{
  "n_layer": 8,
  "d_model": 512,
  "n_experts": 64,
  "experts_per_token": 4,
  "d_expert": 48,
  "d_shared_expert": 256,
  "activation": "bilinear",
  "moe_layers": [0, 1, 2, 3, 4, 5, 6, 7],
  "router_score": "softmax",
  "normalize_top_k": true,
  "routed_scale": 1.0,
  "balance_loss": 0.0011,
  "balance_bias": true,
  "router_z_loss": 0.001,
  "n_groups": 8,
  "groups_per_token": 4,
  "shared_expert_gate": true,
  "init_std_router": 0.0384,
  "lr_router": 0.000249,
  "n_head": 8,
  "n_kv_head": 1,
  "head_dim": 64,
  "vocab_size": 8192,
  "norm": "rmsnorm",
  "norm_place": "pre",
  "norm_eps": 1e-06,
  "positions": "rope",
  "rope_base": 10000.0,
  "rope_fraction": 1.0,
  "qk_norm": false,
  "attn_scale": 0.125,
  "tie_embeddings": false,
  "parallel_block": false,
  "init": "trunc",
  "init_std_qkv": 0.025,
  "init_std_o": 0.0,
  "init_std_up": 0.025,
  "init_std_down": 0.0,
  "optimizer": "muon_variant",
  "lr": 0.00735,
  "lr_mult_o": 1.28,
  "lr_mult_down": 2.0,
  "beta1": 0.93,
  "lr_head": 0.00609,
  "grad_clip": 1.0,
  "warmup_steps": 200,
  "schedule": "wsd",
  "decay_fraction": 0.773,
  "decay_shape": "cos",
  "final_lr_fraction": 0.0,
  "batch_tokens": [32768, 65536, 131072],
  "seq_len": 1024,
  "doc_mask": false,
  "train_tokens": 352300000,
  "steps": 5385,
  "dataset": "wikipedia_en"
}
Below are experts of layer 5 (counted from 0) of a mixture-of-experts language model. Rows are named router (the router's row for the expert), down (a neuron's output weights, with its number) and show model dimensions 288-319. Each number is 500 + 50 x the weight over its row's rms, rounded and kept within 0 to 999. Numbers have three digits each.
After each expert's rows: a language model's description of what the expert responds to. This comes from a sample of Wikipedia text that the model never trained on.

# expert 9
router:445527454481472481429488476543548456541566525507482549540483525450470486543395497548454398527482
down0:439451405556583541438505578482446518517503438535470448527583410470426489453496475436554496503532
down1:420481503462462399502448522519478504484487640562461497478499514592541481410502525586431443543499
down2:491442455609445549461528495439564490521556455543530511395497530498552413589597444606454516504537
down3:414596455627522567528465595469568534550462493498495472427539489533549511511632566489541454510513
down4:509400561550476504493532492523517555528543466471416488640508480552523512548439478520552477511434
down5:459483432446466568666505622488449529513448470553606523510552499465469553408461601486427483518462
down6:481571523487458517529498372449440518501576483439447524499528508490557560540541496517570515564436
down7:517620459531500366530373447610555462475416554586553480506512438550456555505495517522486420451607
down8:546446555431430456520528557516514476591446560529550492530482476626468515543458550489475547480513
down9:550530533547572405607483464563419476493599527372476442451511432578484458587585530555482446576490
down10:475561503453566482484459480432492470478554567461534454482474470464515441506515521450490556501473
down11:458497449404484482549466590455512537542533525446547553495497483555441430490478574447488539542533
down12:503523549469559503532379489484561568477598482527547424497491430598461437533546475485488515457519
down13:440462483510485563493528461476437558520464514534534475492542529428503492412494564514499529527452
down14:539505531459480498448414474471589499485468487564491495520460459515567489471510422527434429456411
down15:469507535463441500531588510541499472494471564533538484528478438539451528420582494565473603496535
down16:434499499625558551446547510462502466451480538470488483517420561391494521406606472489431474498555
down17:592485441606444459532402454508515474457528528437527490488529565560535446447506469543500558574509
down18:448373511469564476504423577516520496530486577456463446525493538448525545564501470481464528486460
down19:453509496555492429523570485464437451483612509457554545464481484492486402574496536402497524467328
down20:497438469543443535517496405558527402497540448509487591559535464461425502413408450504494474479488
down21:448508637474471506488543474431508515465498446514541424545459498502642525468503385563457470548569
down22:475486542611519466518530568438436499489517496464531473524487453425552472497474442545547484515545
down23:457424548448576534510439376465472527480525527524512435438577584500502539494552503534544407523488
down24:527524397517548460444501530489478516441476485462501423587499491523530491481518474538631452520499
down25:507491457524496526529559468632504555562488533500407557496511477473457511473480521417543408469530
down26:492468537583467476488406533467605533414485429478473478557456509501478469545570426500544556469526
down27:617407449547541509531398494527560442580466479534492457509510472478524458466527480482505537545530
down28:558546504469527392503513534460450439508451482418509515558462479504542498514516468514436429446528
down29:445473495483426549489437545563485409534539485441475587623562507457482421455423573608505481507429
down30:524541510466497530540479550528467501510466532460528512519467462431440559470493460510514469461460
down31:463480459510502469471475477492528537556532557585521475539464439535491447569453497483514505527626
down32:448406440558568530459441554532402529371540407515499466509422494423424441523567473435501505515492
down33:528555464562539576496510523533439511453443471518545507502466466574499434496456433604492481431484
down34:501578519408417498547511557546547563515551530569476451481502485506440531571467488538552568390484
down35:445494446543402494512517495580454430542567395506604509469517469560522377463450482592479446600660
down36:515422522480474522476495503449500569467551469475419631427512461475580467526557383513520460561364
down37:528473470484500482536493485459561485565423521454564491525451539495620502600541491539451403484494
down38:565468571438442491485505536502519425473487513585480395552481526548482517519441577584518449383479
down39:401486546531538557498548507494554561420471427467543447483562461506540558572498474454523618537569
down40:495509539463486563520523469467461465574485489452528459602468447473479489513582448475435397541591
down41:468547524442482499455480510481512537503505514461580599490461476481592444527508453497542428529629
down42:527507522507476472493521535519511511554582461533589514491435523591536391397557497483558486478496
down43:503471600467444436486522567585498478435551464508507472516449424537501466546515415461479482505517
down44:510440539543450412577522492466408470520565494519512529499542461511511494489541499606500476495514
down45:524489433428530510415545580558477551492661486536463501564561485498398413620508519409572591421537
down46:548423572472489510518522447528536562554435496495488394547502453561485447587459473484515460437511
down47:422519557459437456564485496528378520571534589553478525556397411516495563524510448426492450499440
It responds to: Common first names and the pieces after them, like John, James, initials with periods, and author names in taxonomy lists.

# expert 43
router:456506517521458363475466514531517411546549485489468551553403538582507435531454563514404465498514
down0:461582429612522498475453549463531391527486416482563509512559536455490510471472543448479448585601
down1:589505416477531501519483533498514513473506579520500432525463471451504557502439507406577578540500
down2:370522558482461551601502397517497517546494563497510534451454457466484580478468488449426537526499
down3:442467511541477488586501488457548511511535474514424476602528539520570488534537436460655450510400
down4:495599507595642480535571422507501552534456593468601465549464427496505548488557518575507524499521
down5:509538536546465491556414481535482521491575529512543510486520522481448482432507443499567474489298
down6:596449445535512464460479592491523564589498537429611506509461588538401531502475584575495578545622
down7:394566503570556445484486510418499435557533443416434461530538470403478520454465468541520435472526
down8:534499512540498563589523483570489473447627582544472489521482395480481517473519400468562525513509
down9:600486437596600487529467584518511509467505508546391518548473471495537486500484499520531490513487
down10:595577486556473488486515532469578490541505545480516482529577562437579510568424454470507503475445
down11:524516551477478475388640509464554561471563529489584556525480486468515533561565451523499461530552
down12:662472523491494519460366521535420595497527483564445419512455453581424555502435519490515463542596
down13:514556571447482528567505558521504505495499501530518539473513568489499522454446461566506470527468
down14:446512552470563438511468468555448461446489537534424531481513438576424501446585492473453534526352
down15:558496529490512480482423519508520450482515566541481425560447475465449475488490476357522515555501
down16:565466524574539487470540515467461405526445570452531575414461518430468457532480498409440565519497
down17:483541568526516517538568485472548583518506574547524423500457419451534515558522503484414526455522
down18:538480459515415543487539618533573484480422418474471573550418529468466519488507600519494524559488
down19:609476460506545512460461509535464541398444556548501521537586519530465574462515519528427395513556
down20:453448499519558567483475464496570460457455466599592527534516503529463472508460487415554410431445
down21:573448486533502507629510527494513532512608514438513433560503594511439476518567445438531599515545
down22:496549574515424433508526484421455488494560538450474504562481483453478421511507490478431530478542
down23:468573455468629458491522467392520544390469457516488462502528463446496476443517523437549497407431
down24:426472517449450475528565498550523431511478444541479496463483521520536514530459477558510548420485
down25:493542513504578493477476532467526429590516518510422529431552520484430603514571533566395468472560
down26:538529437509491509559490454504564538465526451507477488514568396439519488486546490547518389553498
down27:510330422550563443462431500542467598483591499405468533484552557515440442509489494469469529494591
down28:552581449521499519515486559505410448516440528414577505447431524521492435431478436581597410549526
down29:507504550535526456471539448483573488425501556512482540484438424461578423484526489503502472398543
down30:530504529567470511527451583513508514553446464535452438510471413456490468443497476541478475563537
down31:587563570442526392473557511467551571549531538484496463478514473477567532478446508402530503474512
down32:542469529487574470561458526476496506516551483443612488467505533556454533395510500496610405625475
down33:497600549484488439561492454460462543546509506527464538569510430461540594529488555529537464555573
down34:475443544426454458464416493539531502538534497547469504598501509496490477447442526507429511481524
down35:513430430510470408548501384486553521510404504478549538521410614474568563430479541615524534386478
down36:460472462589471446516493556469562532444436568542520486473487547515476470470500495487425498507500
down37:433493486453528453490444503453469442413519435518494464497569488418505509528487469473520475507520
down38:509522459527436485471385493367507416464518430500608602578467595631435480556507477507545525468521
down39:474502431457433441502497495420465443442413549477574501570493502496544452451522475501472392590529
down40:455475641488462514418537480462494535445475469547557389477598476539525441550502495534549512466557
down41:483531485561542582559547417425457496510441378488467378559495552423517487461515558486574470451500
down42:442548506541524522538464484530502435498517470486482489486521411473531515524504530479546560529507
down43:447515488529501551428525480528509519516509539533564558515574520527536591578487460512537585540529
down44:537435446515355519480520434491431526551481519548507574504506546493568559561559497434504533544544
down45:457414473458486608396473522563468495567511469479485559554405536488542444482534567432571398479530
down46:389467568417521542560402557518564422459522507475482579540505506403437505522485528583534443400435
down47:417493525484530523509387537452461450588518476438528515548510463537456514461511470498519458513494
It responds to: Inner pieces of Indian, Arabic and Slavic personal names in cast lists and rosters; e.g. Pra-d-han, Pra-san-na, Vija-y, Singh.

# expert 27
router:385538584464452390513545479490534454510529497471498550560510498546452498463385545475482445477534
down0:549572507448544473558452466524431464441488485504386518586452515457523494463485518584552395439403
down1:544413568587493468437471537510502512490512452461451600530465544541428541564572467518568556529473
down2:477553566403547600575476535435472504402529439462573448489505486511466423427479462415513492566455
down3:514455536391540534467504536471401558413516519486548570442469469476453446443523487469421521511472
down4:547595504485469530514602530513508516504503459458519496516498500523470485624557429520561486504569
down5:575440459554500492449515558449476576581557555459522524547483547543530531531525409495601518503395
down6:513575550524491560465479600419472369447517554520389514491475447552459444452459488525513603456584
down7:485479506553421445596477540419470481467537488536563511558464595466509494551552587550453513522523
down8:546445454558523439528567498517574480453506533427416583571579501455440592497403608523607602511496
down9:480523512459517583464468484517483520490542543535571514555519521483487482431464593455548487571539
down10:423434506505567487480450418560551459534460483447522501559404503563516538460461604518512399434480
down11:533496492517547499482487497385428527557497520445527485490562519522414606432495462427623470531483
down12:493482541431559514459396501485448445540545517506501518574446546452460477519576528429482524506464
down13:493512401431432561483483543514584416562488412390464389519516490491489534506438504468478502567440
down14:480371457532505437496535489540507555562513547573480520493479501513619461482536529389449485402516
down15:445551466542475382556538475552591627475528373507557497437465510536610494422501504448467552433539
down16:465601459464431562544497512528429500520467528509488450494499490418443522506448474513504385473449
down17:501542413554538448460571522514436475400479586498532532483546540544508475410436487478537540581488
down18:462536516481458519474447486503487518531430449515417474533486544575544564568485522562506467512601
down19:648562415495510507547489472482500516409539504567456372428510461551537474511440498517518483510479
down20:588463463497464454581478525560582512434481419529503555593589596483535503566424534549554486525444
down21:630586382453535640520475545551482496499541565546466467537528421484442489507529509482436439449483
down22:565445422477474442514502430470477492527462405473515517521500429460540481488503441457357478551509
down23:470425361410382510556503500580514480456435422501460472552529426513471549561475492508569449493485
down24:456498473526532541484442415458503508537486537449450490495503559452475539531475484426453591495533
down25:464441500503508555478401535531448468483469598457508524419540515457522529424422598595509546376470
down26:506493554478494455561493496487538535417493497465483612510598420439553477499475540518418483496407
down27:498474488490491554529467482546444578458411490467562481516604558443501619485591484449528465542525
down28:470531548570556518441483496573531484502563467412466532469482572582519532497427517501507556490464
down29:546437501399496539448459462452541457550584502535524503483571458396539410462573558566557496486407
down30:464466590576516516484500442486518477505617562537503497527483511442487496483545472534539469480402
down31:542494440580470484429471493516520474546475484525557476524520487522584494524478560519519511477538
down32:467468519481484524519445450486574577445486551488489516569437512407513465541571484452506451555521
down33:531445490427459517478528476492451357503509412524448495526494512634541531478514467503547511462464
down34:515487572532495527469451530464514484571571511540434465592457488564447596556453528498500503432471
down35:430494472550449476446583447573576512457404561568556498510523470442571456477589428460489483430442
down36:483430450563487401483435493514530533467498462467630518518562554477522517536463513465440435532437
down37:513538537531522561486613479448550424450499523483477481558560539480497528579443447468464516570496
down38:462515550543479410506504488547494388445494534477453568486522414504435483481517483538477576519465
down39:481512474468465555426558438600513522512515495501527470460531433497459575409470552552635501490517
down40:488472414516525487461572488524519500470487512504490464474603471534522464464500518483591472429412
down41:419472471422473549471493542469503569496456440555441513500495520521510500477482423462490558403537
down42:538526603480534451625457454499489454508379473494458429582479577562554417489469516447452500454419
down43:494455565479440540475512519454507547508568534520438438478548518485515432425496522544429585530499
down44:517520503584509595485489405418534494469508545521536436529545488549604525486546387574458454539535
down45:567496576441468536535465494472497550518560517576467481509464569467497410439485404511425494501539
down46:448523511567584496388504446560565435456417565513476394436472394448491516550541405452431456537411
down47:458487450459518501561463414585581484510429479542480493593462461503562444526509484487479440514492
It responds to: Word-final pieces completing proper names and months, such as Mar-len-a, Ray-mond, Drum-mond, Janua-ry, October.

# expert 29
router:399536574550422514495471508490602380448499475539519574553409548521522499487504528596508431565571
down0:532421502616583517428503467516484498568414520424529400406484468480556491442468478547537529542520
down1:483534490481539540551555427501502518425433518495544605516513441508520473512456509427427479428511
down2:503537400519446504559496483601512475533579508504447474508453451466588436474574475549523523562414
down3:465470473485555409538443537546485557409454508514654512529541433561486411516510455560392426528515
down4:502506454480549621471508398481436501432509511503414492554448443538465484542486486549485411467497
down5:394556554447462505441480457505487461483536531461436498588527429485527534548413531492609506574544
down6:502440522511626438494481488556571483514459499493461543524423530454398578501541474458532476477533
down7:494514476524534467557476469494578474516468584481488500438545473563456471588569467504535466425630
down8:495500450541489440501468600464479477463539534561502435506544491454428478471448493488481590593491
down9:447588616542508484545514580505456473511523509507474543504568530471464478464554456470490484460439
down10:541483511544500466462456530441553473521510608545508517500583570642437442442554605534573584482507
down11:431473502512465508548507505480550510496586486608444482511462468487493532572478576464474462489410
down12:451481521587429481534457524383506514579419476513503473442480491466383469551570464438488496453473
down13:434526440592545486457524441468480468522520442479480477370459436512528422510505499492474419522503
down14:644481458494399494636467528557518437494511490521541485423454520492601433499517504548504531441615
down15:453568467448540475537487513561512436524565443491559534550482496507539566626494489493425480601598
down16:576463536567440468454543592529515513522477405500551514553511544491490480553559511502498487432595
down17:493602515388425528480437503500456529573479496493590595474542531578487390521503478458524482422511
down18:512606586511493530484534459458489450529564452454493439524559557466566481492483471505468553477579
down19:587504612536418491642435531377532445485455524526492516473531386531509495606532485430500503494506
down20:462459524530485401461536547483432524492524496423555450516451466466495435532583485356501576461518
down21:514506534498493500522527363523488494452590452597528505505453536548497576421496479466533593409491
down22:486610523514444559518564477400478524495552453573506536449590591545600501500497489417547482519524
down23:439504427508469532497571493462468527480589574510494428502510557584513553485490539588529611485477
down24:472484444451469518549450563577480503489519504559463444498547469442574460481535511607501549565508
down25:563431579648560548536439496530568538460485514651495450506477529531492479501417519505569527467519
down26:523497482508461574493569569557467450421536439526549582554394575503564564526544419504459471438383
down27:490531426481481570517453482550462525506486473553586443485433482498508530565541471428454510492526
down28:506609532550514567499592512502497471459457545513503526558505577479411489451479524497439551485495
down29:493560563531457595546532571481610386445502575477453429444543470528626496561508421441507453529476
down30:495554478465583480534522486474472520416557483510488471434507564416452493378557534550468486492454
down31:500616494505553509548519482516534482473487694514481538605512599517499439438483467579522550482500
down32:457511526500514538507615614459410461584477558587552428553498523498440470482637458535599517507551
down33:426572491425493569484624535520489491466560536524472468466517564472547480417559525567488422526532
down34:495493630481490456464418593481505534481423545452525496510497558415506511488523369430402468578480
down35:484419517407499457480481429532541418509481508471539471398560499656576516529488472447564538530597
down36:488434531516502480554412611542493440534531503445536579585549432468485555482425402488400522584530
down37:481517427431420468366599441517518585448551499426526483546571559458508507464518434492514432518548
down38:466454544477472457633478555525371455504460522443432498490478519481527486424393495478572477490447
down39:436471594501474512571544542503493586481485414506468591496485541454443604504460422475512509471468
down40:491542557510555483546453576493450574459439499448469441486497428430456474485534491573532510430314
down41:490522529436474475472534459474468546510565538519505528573454505574595473533523405564530573454506
down42:496522436502470452466510589546511500475470414466533544535533492490566523418455466421494547542499
down43:458493448549521429543425468554491488543461477443412449494415421469446492440544471445584453638537
down44:571490538468515499484493515527509465502540513453459452550540454507473437510383481489472520500593
down45:417446485523513488552406367496524481488500495458520524382381532539491398475511489519535582501544
down46:473549507485619528522483479505525552483470450540632453494526561494505445455517453409438573546575
down47:492570471560475520468530499525441462409451547567463458535549528498512577445582456462504490505508
It responds to: Word-internal or closing pieces of common words, chiefly -ing, -ti, -iti, -ling, as in stingray, critiqued, warning; also nouns like year, season, week.

# expert 44
router:512534562544520419490456517592527478613479522506533525466431547590457387577442504510523463599534
down0:514463449480495487446494544523521476567487478505562564491529504541439493485504547500489510479492
down1:515473574460453570484549452412467486443371440495475564403512406578463435465605494538540498524480
down2:503394479392448417550527565390464488460512571524583510448512550553521524527548451455461538470478
down3:482429523469471410479517423571437456486553557539422583447469477513503530497607483607531376507435
down4:461504558535584410523468604560489477557487520544512544555494584498517512550459523520465532441396
down5:522523506456512491553445466515486438493518427523499482540550500483555448564474456509425505486465
down6:490481437472538515550490500455581456546440443497465553415350536549474562491448551492489485532516
down7:469533541560510495498480474547555544520517526480458523509319546602605522465505418501510546469549
down8:547527478590474514557598480588428504488520579517492489523459541546470509543581440536490610543546
down9:556576453528503412539581489553474465542477458479516561445515585503530552533555465466517483449416
down10:581499483528589469447430448502513585504473470502414569596429557535486494550533629453541550515452
down11:442601428399530557448445509434491429486476572546510500513433426460429530531488444506439487379502
down12:573522476540556594513420510552598393523469550553509482473428453552475504581520475529530461592520
down13:500444502549496498491479561456508449591476450417495465513581569511517477495451501492559579518479
down14:501421517481480589607473439528528530525431497431443535603533528481447530501416531523580452559423
down15:499516444387515557525445488417545437483451512422516512445527551434581474469489588387470435499550
down16:549552512594548629524584438494496449463490558449493533461535495527540534481479417434562526474566
down17:548504422444474530508457542517488483564455519533558516444518448410530461520463560474542441490562
down18:483451552536490426443568543504595499474518541471470481519572470473480500499416484508457528505524
down19:502467455518433530497469454491415458433525509572536562527490494492488647495541458493470612516532
down20:498482499524445497485463501525515589508506534453546483487552435488502628524568435583420563569551
down21:511580457448529473542500513538490495542487486484568545552512535531545403507435534450560543480491
down22:562494474490491417565534554498487503437478494468435475436460496456523431434490473550531605427427
down23:476460433434589526494526488537492520424515507519511509498489419525449563517473556508468445472392
down24:530575486448517441517505494575546586496483529464554449496546535535501463545511487560444518479439
down25:515565605572532519491549492437519518495545509579430433469573534483523519587495466562516497498477
down26:456534539428397415375452523444570564471555590470525477446474482495483458479509482487431532463516
down27:501550517545447416500507452551473469560479562443437491522447587440463540492505583534481468469493
down28:499506491511458459550478529522523510432493536516464494442520503497517500520491535528420468463524
down29:598489447505561475430514490477513491612484488541513559528485486527467496456513589440461527438507
down30:463432585405518517495418589540496474502541513529518560530437537498458506501487529451483576453545
down31:452560485543526451462475459495533494541508448410590525494504473420474503508496475553549556506498
down32:512491451509456420392561544450545425513542408472454482554647506505596603545539530553464495469552
down33:492495523478502588507486548402511473554512429426519503419560471561466566454407514543549504459501
down34:485511544556538466542458471541550500463484436505434485520493481578509470475575443568513527388576
down35:495510416407455590637543551460530463512424614525394564528554563453566497402430507510544465520494
down36:487567467461467493478554515527430530470453553529436511496433496505424479473438557436443558474511
down37:502541428467533478482496471480481574540465511511540435393512479433537536491436509486473510479548
down38:455467497385520497566466526602495457506468614459470591448512554560408488483498480548540398539409
down39:562424502384453479499471518553540542535467431435470557443497470515429451555512481510432489471521
down40:437501558458492512420419435535576554535508545565418419540601460494470409464504535512479456476534
down41:467529457525553391479511398521437502481529579547570466504514468555445527458571557503509429573429
down42:510488568461481565455589538393449439500554524562497469499550527620551542397461392441479520434509
down43:512488497435503442419393503485541480441513410504435501479563483558545542582549614559565461614485
down44:568458463599504490474521415495556421499442567440534450492544475483632541497542467488514447569479
down45:652572442522466551582576482462417410486511440550473459433601426434424510479426583519403593509478
down46:519423569516437510512497491579451482431478490398421518452502539488509513480501514504536606606464
down47:469377570551532520490431510520411516428582469393636453539474534541517467619515496520499593493550
It responds to: Syllables of romanized Chinese, Korean and Japanese names and words, such as Liu Jia, Choi Dae-chul, Fujiko, kimono, Hong Kong.

# expert 59
router:500507567599472451482490456606616445522544544474553545541522534562449479449446606547454394568480
down0:425472519479552466557515472525590453531466497428503492579493443549469557597455528564452505469503
down1:553531569484539547476506432550618457469541470508435411495542521533530484473595519562461444471552
down2:429454619463425529557429411509543477507505525468518539530517530499536499562535517509522463533518
down3:476533586521497471492404574481506535471554469524428510521491452510554497515604446504520459519563
down4:584527581494453478479488455537527419498562474494595452492470489501563492561396537508486517479531
down5:477456477488484455454524521467414458505524449506522507513406437512465514561499527472498505446501
down6:436499535535507607556516402521472410519475549476535603535484537494498493437549594499568541528508
down7:430452422495470491474593517487536456464453489491471581445360506530472482575493535518499521460494
down8:489508488532406504494585537429569461490603550545537403513505533548502433467360565477587528510453
down9:510491598488475526528632509487479488466507526538456541548442559479506481506529477443650454509501
down10:547573488475455470474572567458523466479509456507582526495455475528351567489505536445391478465524
down11:459519486628530531528550515500453508420445490448534526493507483534441496394466465419574456427467
down12:504393582461399464483565402430557497432536525529562497477447510504550529527541509479539543520477
down13:553505455582524526545430491479480458566555553558497553446526527619477472431461457423561438477415
down14:491420503587503480495494494588507569498483573474468513502573588488540497502480517528414436504486
down15:470502495563500547578505480567493490503475444495503548507572513507480480435453491452423527417532
down16:450504495534519542433469506567422443403536504507490502401533514385541444521620533434498500464545
down17:448415468586527354549504518463490492462422464460454508487424460529575510502531465529560488540501
down18:461595436520542571442489504591516545551461552532426556518529506557461480507536504447588546553496
down19:507483431526523509514508566455482499579611515535449454482488451414469530448407548562495498619495
down20:545456519508528426504559527673505487528527575498530515440501500615639569513534474583461449489499
down21:529468561566497500544443452535501516465496561521446514471553575556511458556555484478466384474506
down22:510505417440445549462466537535560469496526464459517410529579502386530499521531516584544437536531
down23:458496449437517519550428545428483526495555472480503449511450538341485479465557459420508396531510
down24:447520460410482480561520516540575558523487489492603457534467492415504503501539464530426544489572
down25:493535461592457327466532505519491469517545460504472463459402519566456516466451529555555540602551
down26:480538535500570500526526551491471450563548397531529446374501397537574534531479521557461532480538
down27:512475450500438421568612505470470482419415591461518556514547489467515483535420483460595538462406
down28:410512532485501446388460550438500431471567530587509486518500495511581534528584530467548484593521
down29:474520482463501425435558462522481534471577515567543501550522483521471532518393484436465514423496
down30:606564537497494564537535579430463540432534570493548492440429502560477524620492567552503520574569
down31:449521522433463593533482468509496428515500413594483479436432502483512462518445479377473502546587
down32:475421539531526454500461589502531425492508460440499520478499475490552484559450471458578402553538
down33:460522550503519436590390503469399522470466455461570540496499411542511517465422511498422580454492
down34:541524562399574582483550510547550522581518556412635512524504555587485501529362511502523447577506
down35:464485463516390560434477497512478467512539425446458483530579566465447533463421541459456425479436
down36:554509514535554560548519519488539468577497465497471452441487495472546475493437458528460544614466
down37:401513451459538418454547504554590497430511470534532498607556612481515498521528463506546536510532
down38:523485513455461545599565549414478473538514481589533397537552477542518496522560584548604589512580
down39:504515458457566519486450560460527477465515513577495419591509510492438568555483529499529508463422
down40:528576612492470460499534551406550484487425480503547410390459525459434494492647478459452467557579
down41:500399453452476464584461575579531491472480515447441566488687474480527491468453533441442425591546
down42:515497438512524427587436551417489489481528466579440498438469515508515577596463514518518453614599
down43:456477500441463404568534425463460549509525391450453531547510615431522476605472542483481524528496
down44:420449455535516410481522526496463477458459394475476455447498454530414423528452498600550502560661
down45:550552513507379436399528584520526515453543386498510522517477505426459461587542507474474525474560
down46:515425586474533492489418535491479516524493593496506536539468511426503492527448473519534542492522
down47:476445481545527414546543529528559589600461557488592532433562478486453499522534473542538605559545
It responds to: Plural suffixes on nouns, such as -s, -es, -ies, -ments, -ations, as in championships, Huskies; also the words people and they.

# expert 2
router:447578498525457449439455482492566453514478507452541486592543423475538457537478554512394467544602
down0:457581512524436501424502568478538499508482541450510452520514438491481441478376529542492475492422
down1:465484508448546514519491439464473501566497481493489505440494515424542514415532448486537415459466
down2:541460463446516551541444483497588457464496628527538517436432537529502432577466543394525572529604
down3:574581577498491537608471530572450437484440501453497479448504509493442479525522397504533508536524
down4:477372482505503557555432438496504468541596577493456494497498600513401496524425453555562577477485
down5:466438448441478428487493481407440600574619548459483514510520459569419496541495518521542507518485
down6:385458523528536434485507519525491500540499486523544445452472479498463572521518532589367437583610
down7:518457498471473584514513442407467524583499434515408484479581536508536553500612464517468490444527
down8:450508514555511515452518461482470515573433472560527570448439509502503424626437490458472533584588
down9:537547538490545542505582501446513597501646562437500541436490575586453551521519649562518514536568
down10:503498501524499466550479504418411384477542455559530529537578532485491459550402496584425566441468
down11:497470449506472561453523565466491483467509485431546451445551521521501514495533564591528546473430
down12:441546461521428442423514433541512512564547516473640462487519501494453448532435532535473533474569
down13:504619493457529581518412457486489507583483542486464522499564493518443373471422527548510490488435
down14:469441503523495600457521505514487450429511481474494481542539371571480581510534438450522479535547
down15:481536454546447476489484583388456541486529471564572576513518548528447449492498380614495484515450
down16:432497603539524502571534339441526505483576524474503473515473499475479486518476456432470495594461
down17:505438558556552424497448434499507492436508558488460517537524502545525519408423576550467531500488
down18:522384418465478616511465527477524506537562566465569469542422498502492500515524484532510463567421
down19:455544531474515568504544492443476566533477500583436468572441488542470527455476503501486523519477
down20:536448506531514489484558502521547470548471468475466617542482421460440494470516539557385434451559
down21:468458463503437567509538485482422533545523559540614550535410462466519499529526486557552651501479
down22:451417502465370495480433548508519439473527481456478423508531543589571434536540479494497573511599
down23:495443575508524457527504448476518488403495525485426574486560423553487652486412436479578472432451
down24:473563540441443511500457412592514547550450504556463465463469503528458478473544548486404549568586
down25:502556452547564516431432514519578550520417461501432470528460464464497510450540405488438510412500
down26:451471475500504575563513381545536545547473457432515484528555555586474562484500511571492545401511
down27:477536498519440484595570552437405506487565524473522505498410660455500487513435542463496459433525
down28:438541462470487510510564490429485521490509520497577552451489517579568658534544408455480486561531
down29:550437531463494531533559556496455508543534595538605503581548419511474447568520480462469543496488
down30:593527509522542604509465546554499470482460470413532450582433454505570431477553435505482473540569
down31:485584505512488505420527425475525444519573409425534343485465507481522511519537536484548487499553
down32:484430498451457468552572457503474455372577555535506447523486637537494535508521531604423487503408
down33:485444588571493543532525600494577468526623569528530429488449509461497497501549484523505535527518
down34:435526530505487449493463479435464509511551517398521546494485486498464567504456550539514486523496
down35:529541455463469435535358571455533539518446540460489458546499459470527477548445577562536446523475
down36:490591591561415529468606506528523454422445529491491576536438514460495486518518475514530517636536
down37:581500450462486552449589456354568571543442455451486497471481551568536453477496466548550389525552
down38:512545515540461506523584489537531549575416478475477529559550501429465602619511428542458483517447
down39:563504419447451507507504526461419493483627486523461588559488586508502544551501396489500508480504
down40:550402486487486571438503412599466527518462533491452490483585515483504459533602577427465482525418
down41:492538505460478432550503555563469495527499468529558573528417536452523535485465402466464544439496
down42:495464453559416493507441537518488536583510540451551553521537508466427503487500481537467528534414
down43:492484569471424520509523477518554551539549466511563522451563479404471517527534504514486491484463
down44:531457536544511544495430401533539487540606505490531515464508522524446478599523511475504558529576
down45:567564462468469548526515471486566523526508414421446587479492496516513519475507537482465430518467
down46:418526517584533498507487527414505528468477585580521530553526512502531477444530466432474447505571
down47:526555522462465541501532498470350468460478492474558381441556539515414488473486557451483466467442
It responds to: Modal verbs and function words before a verb (would, can, may, to, also, which), plus the -ly piece ending adverbs like normally, suddenly.